From a checkpoint of a small mixture-of-experts model trained on Wikipedia.
Experts: 32 experts in each of 12 layers, 96 squared ReLU neurons an expert, 2 picks a token, a softmax router, a shared expert of 256 neurons.
Below are experts of layer 4 (counted from 0) of a mixture-of-experts language model. Rows are named router (the router's row for the expert) and show model dimensions 0-255. Each number is 128 + 32 x the weight over its row's rms, rounded and kept within 0 to 255. Numbers have three digits each.
After each expert's rows: a language model's description of what the expert responds to. This comes from a sample of Wikipedia text that the model never trained on.

# expert 24
router:149203095054130176138169116166117047128088125095116092099118101124130105152106163110145105133141113082118119113069168079165109094141092163075161061087091125106070106057090085103108115127139106124118194098099128110176142111126154116110183115143134143123077151137139152091142115092199146080148121113089084098151127123153101143167167049201170109116151081112141125161165085198163095160142114122138099174150115086161158172150129134117120133076182162132164184123148112130120184119100114140169142112149087094157201134125135134097132124178112132129112111123139157167118092107113195148160122095149144132066109098136137145158148090173126136183119147119106111192102132089067145129105091184155064080099183136098121122161058155143121134112170092102130103075121166134132113079125157
It responds to: Occupation and office nouns after a nationality or name, such as politician, actor, poet, Minister, Governor, in biographies and obituaries.

# expert 14
router:103138154140066088146106156160155157132144070148127170169172088098132162147158192144162082140135125131127090153098088140146159102161124088144121127150164106092148146173157143149153051124157098140124121071125144137127148076087106147086120026095182116101141131133197150105172104104138129125122132157142151116131120110106095140102141092170097138082062068151133129152090083130152127117205137104141118138078107086072124114134116118115191175118135153126172069189137192147159108124175110111075101107156126107083174086136156157103119168141113177106130167163149087165172120142152096119121107115110141100140165146153130155166134101102139125133177137132121164095185143158079094171214126140097160143186122077149134122063095142119187101146110082109139145106122192087046210105098146
It responds to: Forms of be and have after he/it/was (was, been, be), other simple verbs, and opening pieces of split verbs like deterior-, undert-, co-.

# expert 16
router:120159132092104124128077112059192126166166160183106115128172115134059120180167095156058181090154133076139110167096135118081130110153088163129159132094138140152122123130077136134094111171175085104110104107151167115127134140176144144101165152187172159090158160101138169172069098134120146077099139138142109114132122105138145131151053134156170137192151151146134185077129154147183190098138125126152073183186188179190124171112142100117127119177161058132144182098121173104088136095068133070127139091197143069100080115170164115169150159151161121130118102102166107100160088077086154100101103148095140116109114160140168133115127100131168112096105113137130095101176138096117128096115130160133138138185156138194130152130106105057173144130162091149110152158113100146135096127086083
It responds to: Hyphens in compound adjectives like three-year or multiple-choice, and prefixes and modifiers such as un, dis, non, high, social.

# expert 19
router:103168094129136173130094102112107141101131120145122088090148101136160094115101162145111102116109106079076123162158062128160095179179178148137179094139098154132083119128202141118163167124094107073110065097147083105162099108179127094178134117079157090128142084115184095135165168158115139104176127198087119143145119110113128140125162093117105085167118054141158173155132101173084186137173166111068080193106174172130158092075118167088134184132095089200123167153087119166095109110099103149124160091117141089122104128107138135146161117119129147155127136086167136101087077137107150074147177080128112139124157115132111186080178056103100160159114100188120104123149139167152084188087089112166086186134149079170139114110115108103141088174146168148138149116086151146168114139124130
It responds to: The, a, ordinals, superlatives and small number words in noun phrases, especially after one of the, e.g. four, first, largest, former.

# expert 13
router:091175120105090113138162114106146113141114175097102189157113100152136116142083085115128098140159154108127183139168155128159073112118179177097129113139168171084096129172132096171088105158132105175072078088173127143130129076111154135090164137131083143100106041136126090111112144077191119092109140104087082108174120146100039089146101105150068168132160152147101096135133109119104105129077166180108140112104119103110149145166154100113105170164106129188192118143065129161174105165113116174161137163145113122114139099091129209131072180158111111116061126128102129124142122136161102177146142128077085154140154087114125134128122171103108124141127163156098072074123088071093139135147081162166087102128177093051099152169081155184127154133147096114111104093122158077127192077163146
It responds to: First names and surname fragments of people, often initial word pieces like La, Ch, St after a first name, e.g. David, Mike.

# expert 0
router:116104143100162134157103187161149143109161099152105068160117054110129129193112139207151143086103114152130130094113181129121174141124105102067101126149089164184147212077124130130092127159084111118147119114118128128148121151092142170083130146136171127131113161175183147099124159120187185123194133158109166153106125152104094137100174123158179116178171117141133156088154098161141060184093127132082164147112132129167133115146141115096096107112071123093200181133101116146159081061184109132101148188166098129140110152107140117138123159117085105192120082100111141092124124165082103109092157090096097083136121147122090162144098128109122067129106118107176114192139077159123095106083196159098110093164080142131091092155112161120108182136155106112106077149092120157053081086167145
It responds to: Numbers and single letters in map coordinates and table codes, such as degree values after N like 97, 114, or initials D, L.

# expert 17
router:104105155157151146159120173096149082156120091143220116171165101162156102114167131155195191102117166087135153152086146146143111130187209131090154125190092153105162091093108097140129132113125091195137079176126165108137144120127152071154106107120180114124080094112137164146178146098123119132113128133115151117169101100084121144124139159176187121142112112120142157082153133090129071150087094158120132171169088110135099098126139120156197047071094120116111193164117112087064174161115175119108163144100116119124178173128142146095104152119125088099078125136091135145153145123206166205117164172098126108140092132099154144149143139087161147069173156096119111141128126082149156112138106113142071138107104169142154149115100131117132134143094130101120069060105099129146201130182216
It responds to: Function words like to, the, of, in, especially to after emigrated or moved, directional adjectives (Northern, southern), and list-field separators.

# expert 5
router:122175104134129137158026072132157081129142187099119108147099137172111169086097124152107116154105141115085136120099168156163129146149129127104088108152094154137079176095118137118108175165188144172101114116109147079096067103134141115133150117090182148103105137185169122092113152105121188091207178101065170143163102120182146143088127125116156125061186081163112124144080105134118066150085104182101117098162075100155176121137196124171098083093121131131144150130117094162152137138166145134183173145166122082098168095180181129092138132124127098115129111186141145074142099107137099133105183149120141132112108152078151148147091123137097121099135182160196137126070117125128092135055094094170110109059149189112115129163116091126134083131147083079114054119112131133084093130101120
It responds to: Decimal points inside longitude/latitude coordinates, degree and minute symbols, section-heading marks, and media or company names such as Nintendo, BBC, ESPN.

# expert 29
router:132070076144161162134127129120118087061120142185099104091115106054174157157118143123119175072100161111169150121114090132143119148127137094064168124112090145142170125099113117149083097116149114111103137134179096155141194154152118196090173135203142157075108109076126103138149192151116065117082105125133150169115142118160160155055104147124083138129138110132134151163094100083145137157082105114102103148146111082153151116052103137153092115068159088151144115113111139101150175137108187106183129147190070119154148152143160127178166098096126148108164142093084152090129145150111085174087088073128185080158089108113171089078112097120091131152090134090202121173113184121142178114104152141142143053098165145144141111130140137115184171124198115123100140081144131139108154127168075
It responds to: Line breaks, dashes, pipes and headings in tables, lists and season ranges (2004–05), plus league words such as NCAA, World, Premier.

# expert 21
router:142116128092107115097190164127141097089130142126107098153084083155200172125134096086128096145113185127138134132116163070071106102147120130123104090067137153122114109096125175133103142124088121187069154164136182119136136133083144077107115145129177139133117096126076180049076169090194114141129123154104136110138153193191126152091127152114173131107097107143160125059070122145159076112103123116129092099180147148106128149109141113148112112142138179078143136117135104091154130127195160153094122128111154158078114137169148130092132080106116107147155113169203141103086139134096115104094179117103084162120095102077158161169071085129108043089117139080127159118093171098122154142095159113134132128152148192160070136175077152151073115186149062088154090112083128058113181106137102
It responds to: Pipe separators in tables, especially election results after Candidate or "hold" and before Votes, plus ISBN, Party, Synonyms.

# expert 9
router:113172149078193118154139150118132094111120107065088135172108143181141136126114072112160112163098138124124208122146159139134169130161132104085160071131090144187132093076127134152146161167117121161192125134058138147097134100157156096176189118157181156105122175118109185116093114103095207133133069058148186123110103162145111117147148095143115063157149112157167114102131139183119051151127132123106166104118084140159173142184157125120120131125121098136187150129115123139122098146165152144140156092156158158125162145165206139125084156090091130113150046119138130114140093136240105149116159177184096114162105111110138092078104117123102114167179167146165123108112137115128133091097149139137083142127155121162097152168115060100047102138087122103090091127113182097118162144079116
It responds to: City names that follow a venue or in, such as Spokane, Durham, Beijing, Miami, in sports schedules and result tables.

# expert 12
router:093127181127182047175074215120146097162141141086096102156151128131158126129062111135069106109123107077115159066106128175110125133122180169122126151059067169148154126118133068151139130147152066117086111115112191128090083109127141126175170078136142152120097138166112170170111130103070161145146136137157140088162173130168066066140112125142181131121170107176103156088138133083136103110119162177123136087179146097078133149050147156118163105146148068097155168080136093145125137178123148186155124094182092130139151084164168167159089180072131095105162137109100104105139087074150141178166151168143179102099096134156095132134111133126113129086119114092165130107149166110137136126119087157154107087069129166141127103103118113199106149164113143164127121094071133128187141156132126
It responds to: Periods after single initials and abbreviations like A. chamberlini, U.S., H. Michael, plus currency signs $, £, €.

# expert 6
router:176145079174167150090126095109103097155113120083151167087117106166130108106122086101163101140113076138115108146109129107126119163110155125180091119139146132126133123092160142112129191163121142125129100209129154158128093097069134095094172085095098157108172085115080169175152111122141078156111138127054087088098102097105089145148163093154102133116110136142096142140102102108135158147090117141121190149099124118093128224109108148128138153101067184201090151176103129144175137092148156155173071111085137168113139071152145117108145135164142070153137154153093142084149138138133086139210139153090141102115159100088090164162150080080089132100146179065040131112100119115098119222115149092161120108087118162071067131136129148163096139158113151065123194109114148131134147141154186
It responds to: Closing quotes, commas, parentheses and dashes after names in credits and lineups, such as Jim "Dandy" and name endings -ović, -sson.

# expert 27
router:111108137089157156141163062163103125073116180112115126089123105131109141130115092197099144159163148151141106158091060170135146166129099154122164101148145137142167113093066176112161150067112140066085125171139090088112090098160142118178115153102097126180168090135105129202094133078124187180070193162100200101121100142143172096156106164095132137096111157164156149101121108149133144154120168140158108174125123177172161130080134165124107135071085111161087153107155037131085154114124142097084093103088125122085052163135136149128162102119129087176104164142146161103055122113131162066092129123148143142146156091127187136105129101118146135133108071132154085170120089123085165165116147100148133107095062135102091160193165147107126080175156193125094138143088122123127111165137094
It responds to: The article the and possessives his, its, their, 's after prepositions, as in "in his music", "Cruz's stance".

# expert 20
router:119157137095176121156095090136133128095138172096116124153147208197149115127088112100174127119108129123137153107112150133147113119131116107110166074155083176186117078093137134167070209152158098147131173115135173161112108098169099103067172142103157154129089099135158153123059099085131195126151119091129129159091149117204110142095102132138180113114135085191108132104134150194184127132154127162141159113141112116158197163166170099143091073094123142135188167118095114139129120187144155173164143144161158158122106109197133141110092152154119068102162074147143098092117130080174105174112204186140143097134115094106131119107104126150116088138140168141173153144130149076143138080088128160121148124115121167118098146176095150138087127128070083044084118061089166073095153102135092
It responds to: Interactive in "Interactive map of" lines after coordinates, plus weekday, month and holiday words, and pieces of Japanese text or LaTeX.

# expert 30
router:126157088145115053138121063079135126113131173098076163146134135158092151136119078146113075209171129118091136211158214196123154128139172145136082085137124155102103063118102105184128138167145111173112112102146139147106067137106173087126198104142136151107156125139120170133144144114148159058163160099157158141102124110163121101102068120102147138155121105141110081113090106068200086133117111107088232173187114165096168118142138127099124132161146144162166128121111129154136087161117119067125178129134097185130116109148183133146110135162087130077124161138149163070096130062148141187138144137158184112138084121138141161160168180126099096133120119175154131157140140128118134111094128162121181132181129145084080162162084171183069094108100114111095129121097145114159143105146140
It responds to: Subject pronouns and nouns for people or groups before a verb, such as they, he, women, students, father, consumers.